From a checkpoint of a small mixture-of-experts model trained on Wikipedia: 48 experts in each of 11 layers.
Below are experts of layer 3 (counted from 0) of a mixture-of-experts language model. Rows are named router (the router's row for the expert) and show model dimensions 0-223. Each number is 500 + 25 x the weight over its row's rms, rounded and kept within 0 to 999. Numbers have three digits each.
After each expert's rows: "comes before" lists some tokens at least twice as common just after its tokens as in all text. This comes from a sample of Wikipedia text that the model never trained on. Tokens count by the router's weight.

# expert 36
router:494526522469461493494507492484499487509477542471505458513494489516543505549480481493496496558499537470504492497521489463501495491492441478504504479544508499487481490503500469477456430462478525490516546499515502532485449524563501518496546516513458462487475496481549483474456465489487487483543508492490517494509543510511518546514500513516479505512495514541469476531480540513538515491494461554503544512510513525458484487477514470534509511448500467472516489510507500502523467509517484487464511523527482466491553535520518465517518532479507548525482547495479471520458490500450499534472468495496508532497503468483522486516509497528455529524508500507510499494493504482488509540508
comes before: "s ", "a ", "the ", "well ", "of ", "an "

# expert 42
router:486504484532483517527464491529494530486487489540489483505526525521516556490448517564503474481470487504467488495510501449511495483449473503486492495502510472474518509487479495462500459491454481475528535484521531525486550520507481488510510475483464551536481499531515496475468467467482525482501475503504487476469495512469461502554507476538520471456507526477513465502527527531506542473470478524472564524496515510488509462494500481491503482522481496461507500576530493504514497527538493478507490513462502474477503523532488501524472483527520519497490504485524455490469473506490536539529566541538531500512509495513477518441471501503523513497510493488492515512481508528499519544528
comes before: "of ", "and ", "in ", "(", "to ", "for "

# expert 7
router:456522485457494464516484499504504475476512545463535531492469498535525509511517530450512523499471522494480510469525467483516495510480501513511486523491529498519470494476507481525518475536530513516495450487517489510498482487482455544529538494512491508456492451481518512483495495485513534491491496559508478548484509489456509492508503518508517517493519496498491494541488464470447561538530473529490525538517476519495528512505495494479441513488523535507514520509481474465475466530486485485488512522492511465490537507469516467543470503545524557553476500452486458526483461488499508537488523535455529490467518502483538534499493480462475494519472525516541469501515501475539500517478
comes before: "\n", "\n\n", "See ", "History", "Early ", "000 "

# expert 31
router:501534512491530474521550505536470494516497495486488506479508497554528514505492542532529478518502474482498529499492495509528496525479509537551543527447520468484485518450513477473499457519505519524527486484475525506469497495498539536478472523490491508451521504541506492496478555538500497495486510473474523506472512517505505477534532470476502480518481452494488474438507508518483462455505534481498525467487507539534483487494525460489526466490499510463474512526497521507496479501510462516491448529529461532488441504512519455481468513492512454486525473523523517494556490481491523497496467503484518529477493489488517507559556525468494518468518475483474473499495536518534522471512
comes before: "and ", "he ", "the ", "which ", "but ", "it "

# expert 11
router:498443471476511529487510499492520537532476459510513550509495504478462525469461544505536482524454479482518497530520512509487535521496499439511506528539493524508554488523497495480511524529497525521490484494500513502551511472532492496524482486501502546524519501481505518470525499482481502514497465502497504468548510485486488521466488465496497472461509499489486473479531465520491504527482506491513478504486453547549564528455499465537482511488463478494495443457519562512483505501526507480491546515491514525485494518498475531519527536511493473516530472471530539479488539506521482490498538510500475505545488489484477491466469529450508523472499504512496483503506510536487430509539
comes before: "| ", "(", "and ", "|", "in ", "– "

# expert 35
router:481548489474466493495488511471516493497483500507515467532483532498524508509488469502471510552488494438495471471509468466508478514480501501481517508540483482511459520492510470503469465490514520500534487479524483527488483540491504507520550481544464481517475491489544514490462450479511536458505538569482486507514512484480497531483477495510470499475498506537541473532499494503445547501545463507467554527522514497454481482489493502506520545463526511483507489477512511535520482506495495476476496503471541450496532495484514519533497536493552539518481486481476457524479465520457487505471530497514516505464499496511546527488499502504469551543519488530543493501483524497498512526460
comes before: ". ", ", ", ".", "-", ") ", ":"

# expert 29
router:478544489469460517512450524493502517504448494523504497525485511517498526504499472459487546531482476473459476469535504476561509494489513494466525506553500487499469510469452497503473487489490511500532504459513473540464490514483477470492560456523487469545481485482544508496521478477524526479496534540452466495496518437510463548495496537520492508471510492525511493487512489488486515506539503508508539520513526511498477451488515486471515495458514497516501506484516497558531495471473461472486471534524520475494523492476515485532529510508502553498480531479512468538449466509488520522486506505520504487456521483488535540506491486513466546523510494495473470507477520489508499527456
comes before: "| ", "|", "-", "later", "were ", "tick "

# expert 47
router:507511534483453515484477548484461485522466539507503495526477523476557525513466477498466491530493508474486477487535511494524476508467513480475549522498504493523456474482532474490492484522485499462499505490512475531494484511471512525528555471525467473495441447464484535466471478498536501484479535533469470521466512462512502549494461511462480519491507520539534483516492503522486550484538459495463519492525502489455492509561495519481508523463534466521525500499514533513518520515503482465461518473482509457475544491491540524533498528525557509519482470493485464522501480502500492511488522483467519500477510476523529521482493524502468529498521495496514504517479513511523534533484
comes before: "the ", "be ", "have ", "not ", "a ", "make "

# expert 26
router:516532472482483492483495497452500487459477516530488527491461537557537494515509488476502488498542533483520459476510477494491485506469487521491524490542475519467511517535491455481473482490507520491470479504517496507481497514499474458513540473536492486502516536506518510436471554501534527489492498522495513463511493443508474478457488496530473469511510495518528506513473485493481517510530506472488492524532507473482465514487524455530500488447549466490497500492536530485493462523494460496474498514469520498522528500499531514476479519472542549503509443496476514533537455527468483502499514500501538493456508459547509516462527508556484538470491514495496466529493504495549507550493
comes before: "0", "5", "4", "8", "6", "9"

# expert 10
router:516515517501483491487473459511512553507540494503524432508499515487512523472548473530502488518499523495501544517441515496529526544514496483464454488479503470491504504487483504514496472467490517469523512523500492512475504518488514516484452478505511507505540505476485484497492473482508491477475504513501533483500482503481507501496468488534497547527475521470499624467478499444484527484530499499478506465517568510491509496575517509471546485487509519494492492526464474482496508519486475499490515482492481506526473506430524472469486465478490459508471529507480489504471519492501533491477523453527526528532475466514503494523503495477510486558509482520512494514507498494469551495493
comes before: ", ", "; ", "-", ". ", "\n", "\" "

# expert 34
router:471526517515472505511510533489500480513537532506435537509460492482514435525515483479463510535501491492502517522471496560519549477486530500511530518513519518537512509525477538498503488470496524525481491479509512512529520528538481457516509487525513478516487470540489519474498499499498529537507515460504547495467488476482529492502533483534473522489477540523508488488486542467495466526518542506458462442467471500465447515464503488523532538494466492476486475487491517453478497498502520577468511496512577515524478494502498509501531483536478471529521502477493464479502511477471478476512539482517514521503497469483512489482492442513537480508531497496512497502471502486480505515473
comes before: "- ", "| ", "|---|---|---|", "|---|---|---|---|---|---|", "|---|---|---|---|", "|---|---|---|---|---|"

# expert 5
router:500535495484473510500453525459518506482494508519540481520486521517529509525504492482466497534479497464499477457518477495531474508493500475489507509517468492508470522491512481492478460495515529485507501486536483508486472521481497506513541482542459455513473498453539535526462463491506520466503518558493476518491522476473503527495457487508485507458481498539541468501494510522458561496562470479478549521529533483473471490490512479507497541488517504486528505478511514529490481510504459460465493489476525469499531505521499516527515528493536547527496483489488448535467458527475501529465508501508492479449468525510544535481482514504457531532518484521508460498490520466470518492444
comes before: ", ", ") ", ". ", ".", "-", ")"

# expert 0
router:471523476504483519521547525493488540473490533503476486508487489527503528461481477494517485523476485453499505490515525543529477513511449482516495519474438509549475547505520552490505486516475532533504500492488482501463519520464519496461534570499470489460511487517507496527537477516498485498515518516510493510514530492524509487491483476452564524518516504535455473465505485504550519484500474509516474542480493495513503451461493503520535520509534476447543500474452513491545516523522543466496492501472529484455457499533498471518519478507507517473489469503479484519511472465500503471517491510495524505520525481530490527470472459550489495551501491517458488499488510503474503514468
comes before: "s ", "the ", "a ", "as ", "than ", "The "

# expert 4
router:466503521479470491486534501502520493474494494520501515532537516492527489521471517505481484527474514497504496487510505485519558477487491494508498469495507533509565513462468451495541496505497459509499471502500505498456451501540481526499516494499507478542510486544491505477454440508502512547499478536528469471516455499495492513512463478441522541493536456531480506530510521523532536502505478484504514470515467514511508521524480501507485508503511462504461465491495504550529460499495462472475526524467510486509525525534525483472520525517511501486507464511548477473483495514507549450490506538549523536530467453503493471486502529461478528522495459529516479486463542504545473514500
comes before: "| ", "|", "(", "m ", "– ", "km "

# expert 16
router:479534491505456489509484515487515509493478508497540485531475515493521506522502465506455524535498499454480485470509490472512480519485485524495499514557528489510458517510521458508458453511510517509535489459522474519487476535483496481529549447539470486502473484459531516500486471494509532434527515542485482515523530451487513536520477496513520490488496511519522487535511481512474567493543473490462547500503517505476498490473488484513503540477513515493520499492526507523509481517491457442472490484465532450495545509510508521528500512504540529525499504499473464534475471526480497492455519497500509505469472499505543519478489498505475561541533485509549488508481545480504518527462
comes before: ", ", "-", ". ", "century", "\" ", "century "

# expert 8
router:495513510451512483461479479524524482541479512524523520511450484489537475486517494515504489515504506514507497488531439525474485549495489479468495457450463459510511484527520434554513521480544522532496532475515490501457480476485522507488522508527495455484489461527527477511492496520516521487528488472479520537508509516475506527452532531557500481468535505501499459521466517483511500449526519464528523515523498515471475440499461531487479512472500471486526450473551524518485486492475516461458505528484509535483541452545520468486502494534532500496467485494502534525526496528483506488525472500502507469518502521486518517546496497490525488504474537491480506509489509500487519502510
comes before: "The ", "\n\n", "He ", "In ", "It ", "She "

# expert 23
router:467534564504434483452487515511515544464513511511480500497531449516523481504506454484492505518510505454511484492504475465483521475461521510464521539475488490498467457524519479486524490475531487537521486446510514503512453496490523495498489486503494452505456536476534521492499490503514535495551525518498504505506482456505502502527512568469484487479510496520530497536478456523464535478486497513452512472506497471496537477476532452493505533461521498537490524480512516478494490494503503494490507511499521507496520494483528509485507514515541561512547502465528494526513481506478542516478495510522479560485498487473490490498453505528445503521522474510562488480537518469489498490479
comes before: "a ", "the ", "not ", "released ", "also ", "born "

# expert 18
router:484466512510537535479519499503524488545514474494505491500486497448505486495473488509534490481455530542487493525480521483504493428505513502521487496482517487472471473471444510479489538511479481461513468577505480508469497482531478502538466504485509499499490497527485498518516513523517487512475545499577518526500478520448480484516499460519520454516510516487509476506514502546542484503463482536506506494486506483467464545478519481533499514503461545473501473493506520532492515509510524483524514553486523509486460504477469535490513466529485538486501489505509493477493529501500510480534528558508512469475492492500445471502506544568558501472500492477471506506478507496476535469486
comes before: "to ", "by ", "in ", "the ", "that ", "of "

# expert 12
router:490507492466501532445517518528504474457506551496523482506505502485515504465468485482470531465517546513488541490489580542517513503498509478482462478507470482518480505513516522498543550519484500518515461508482477474510527493519519479484459483433500493492468503531492509480531514525492476484499512530498515450468484562519474477498487548488479472538479521502470519453464538529483510518454504504526520493498502492534509485502497518478523495487494504467500493478515447499482465493499514533540522494509505502455501486474446464495529460520498457476509565524516511474481511484546471519508483502512498524489537512547523511542481476500489516521516492507492486480481499531530479519554
comes before: "in ", "was ", "to ", "been ", "of ", "a "

# expert 27
router:520463507471517478499502516502493513518536472474513530478480520468481543477531508487518516474482545547511480509462496504528459530522545496522491524475527486501447479520471467507523493470477515492519527522484470491524489485458504495503486509489509559501521519478501475511498464501510529493502508498482544458498484468536520501471495475527486468506500455507526542446470450519497497523530529503519482501499491510487567546518495468538512526477495530468520507497504521511501539507513502518523534488504537547507447492528431524471454488480466506476487482481495536514502527520499514507486514479518501490517474507470490459514546536526540482493452487474515503460532490549522470471470
comes before: ", ", ". ", ".", "'", "==", "-"

# expert 46
router:501470464535526512499488495540480491518484503507536478518476462483476502493447544541541438480506467486492510507513534522503521526516477519475538498493463511485534499503493534469491532496498467503462545465484514545550507505548501529474508483464509495508514520549462498471527499490462505517508463481485472528476516539488536492509478510517527490548490554520479486501520538494514498462485489502517459440492529503475465513482495540508448469523505473518493491517486469499499515532540524471493500522473492497483529521448507520518535509478472455513505526497537479509528491479491510527517518531498509482482511490515467513469515468431563491471512509511516511518527494487461484523514
comes before: "(", "| ", "and ", "=", "was ", "de "

# expert 40
router:537518499493546490522494481533499514519511500465468495538547503474469508494516490515481481528519495508510502512480515509557491509539556490501517463522519480491501494491567534541479464502500503500495511468489516504511491525510461446504504475509530494489464493469519469501477457527513501462479521540482490543475520477479492500537472492534438539478481502503516560522483511493494492510508457488474519502521496488445487489478476545476529513500554512499482524492491483522502487484440506486471503506505500480509514526513523538519451505483525515555486485502484452494476463538468462527458506481532488448440527498515489512534511518488484444536518467526519493512508522494514472493484
comes before: "\n\n", ", ", ". ", "'", ") ", "-"

# expert 37
router:494474478523526471528532514516505504514509458507439495500528479503479519455558533507503508499520524551531492500495489479479483526517517483495499520525512498512536506480501538500572508535531456506490527482520499458520496468467500526492455528471533506470486489526493494515519521525483453490510506511489516487518489509482483509459531514446490481522501549491477499521483517505552488515464560504517438530488477487514531490503527501484454502532508473498486511555483496472480485483484535543500472478530459559517423505458472531486504504466447522500492502496488528475501531491508473515481497512466472512491471514481492521527497521542551474495467504482512485503492514487526509505505
comes before: " ", "0 ", "1 ", "1", "2 ", "— "

# expert 39
router:539537552478476492458484504471521528494485522480487520504484527515490542468524508496486502540512473525514489492518507508464475536502510466484503507478500501471466471496519488506525482488493430484500560538512519479475491515474513493469468486473506515547525493492472520497495490508523522565495472446525545454507457489474512528507509500482491521484490493514502534532542488479557478518513561477499492492498466534495534539547521531463479477532527539492502502490479506457491480473481471504504458545472530480521524495516506493451474497448473485467443466529486509486529502514495439491497500510493502511541509523525459481512490504517516521509461476497483523522492482525494484501489
comes before: ".", "–", ", ", ",", "; ", ") "

# expert 17
router:523478452478468536512471503510483491516538494528485492484534520558483471515501508468491513491522470492528501548512467491472482496476496488467462461473520508482510519463517522527538548483484535447514448534478511481483507484523514503544482499476502514541473522460491516504484488484491475510498479489497493505508526521491459485527499459528550547517504539437459559488525510480497495508492476531497481471472507506514503508526510515485474473542517519559505532525471494450487499540486523500551486448511466496490497490477503512542493498514550474488535526492497542485473546455458491480510495492497500485520496559501538480486478499491477502520515485465491540485479485508480504493513
comes before: ": ", "\n", "(", "/ ", "by", ")"

# expert 45
router:507453447513492494518525514515483504511521452539525501508490489500547505506461511553534459472492493472526515493497545486506494468472511506455503492526512516453500504531476497475503530500503538460509556509454483539535520506511499471510446511514535507526511474539492449486567494464477499464498523440481494465541491523491477506500499525470510456482485514467521469458525502539470521502505473493512465477489492503512507549422546488489503490520522508508518509482522483533484523519547526512521508503515503546463486488537473494484468488512494515496497500464503525492535536491516478533527497537509516466527485493493495496519488493493527479462485502492478531502502463537526479517480
comes before: "of ", "and ", "in ", "(", "for ", "was "

# expert 6
router:516510480501512510494467504496486476524503540484459532492495506513470524500455580482517472473480479527479504475521477491536484499468510473541499488499497491485493486498468492506474542456477511517496495500526533458487528549487514507504537515526509527508497500460442498543480505497541521499528472513471533517557538493549514473517483446484502439504533537463482467496547522512516505494497544457494488526489478483477478476465470517461500509525509471486503515520498507534512466480510482548543488522540560478488541486488472471511486522516470543456506463517473478485554520512498499534514502507519521481479533484529500501458517503531497530511498494515500502520467503474509473495510
comes before: "of ", "a ", "in ", "is ", "was ", "been "

# expert 43
router:482489489522504505486520509499481473539513536485501456457529534533478510530499484472466512488527515538504516530436479509496506508458522519526505496493491507516583495535511511481499491484518480512474512468537506475456502501484534478485545491451503547464483511513508496535478510502496496530536533472484481536487416474536514520490537528492447520491481482532484516510521474493587447491485488478499470506511497474510504510545486531497492523541489473477496494494507498492511545453514487540489492538465489467493490498514525508486485530495511486505482499535497518472483489499541546491494460528492492505488492490488465517454470521460479502460483497469483474511470516494520537497524
comes before: "\n\n", "\n", "0 ", "000 ", "0", "1"

# expert 1
router:491473570500528497488490479515521502492495472527472527493524515541491453516510547520508521444494498556490537514478517524494514467493524540527517504454516516496522508493491507483516490475488487490504502530501480496546542501463479491499476499539508485449550492521464460517546560512494458533492493450500480498489500541535526463523495500519492510512510455453434490535497512513510477496461505478522503524500483526524498510553489485518537503528492465548507501519452501503513485502512525495502496518501485558497513494500444524466555460500476447492457507524491527493497526493484498502511475519502501487521506482480475500533507463519488492513469496490469532513514453530525484463490
comes before: "the ", "a ", "his ", "its ", "this ", "their "

# expert 30
router:507497499475498477501472479530506472517508490460496509509504520458488500508454511508498501454527451507494518507503525480454509466522506551511454492529503485510534524501542520505501497509495482515482501530501518477528502465486479528480451541480492503476509505494482496524500537532485486498506456455512528473508501519493511513511525505528489508515528427509489516479516486503479497512514561542485516481491491467540483502532542509496497486466483485499498588500515463507442485478527524484555519432562452497485512490526479457501533523513519446490516526499518539489525502520539505515517471454498483472480481530497515497519540501535516526453457495515464502507499492490471472481493
comes before: "==", "The ", "== ", "===", "= ", "In "

# expert 38
router:527499533537535500522467471522498486488492502483458495475502459467442502474523463493480495526484511475486508508507480525530483496547472511518536457517487489446479517493525554540520492523506463494510542511520519480487498495528516554486535493510513521506501530451524485477491479486463503465494466503463489532480496475534510539517461517482477490511512519485519542545520508464544522479528530511493521502522519487473490485469464543491479471534516541508451531485473509481513535515480477478510489475516470511541525509484518504534446498497468475571514495523462478483506477504455491479487507480509503475510503539547504485512558516508531518529500512502506507516544513480475513467466
comes before: ", ", ". ", "-", "'", ") ", "\" "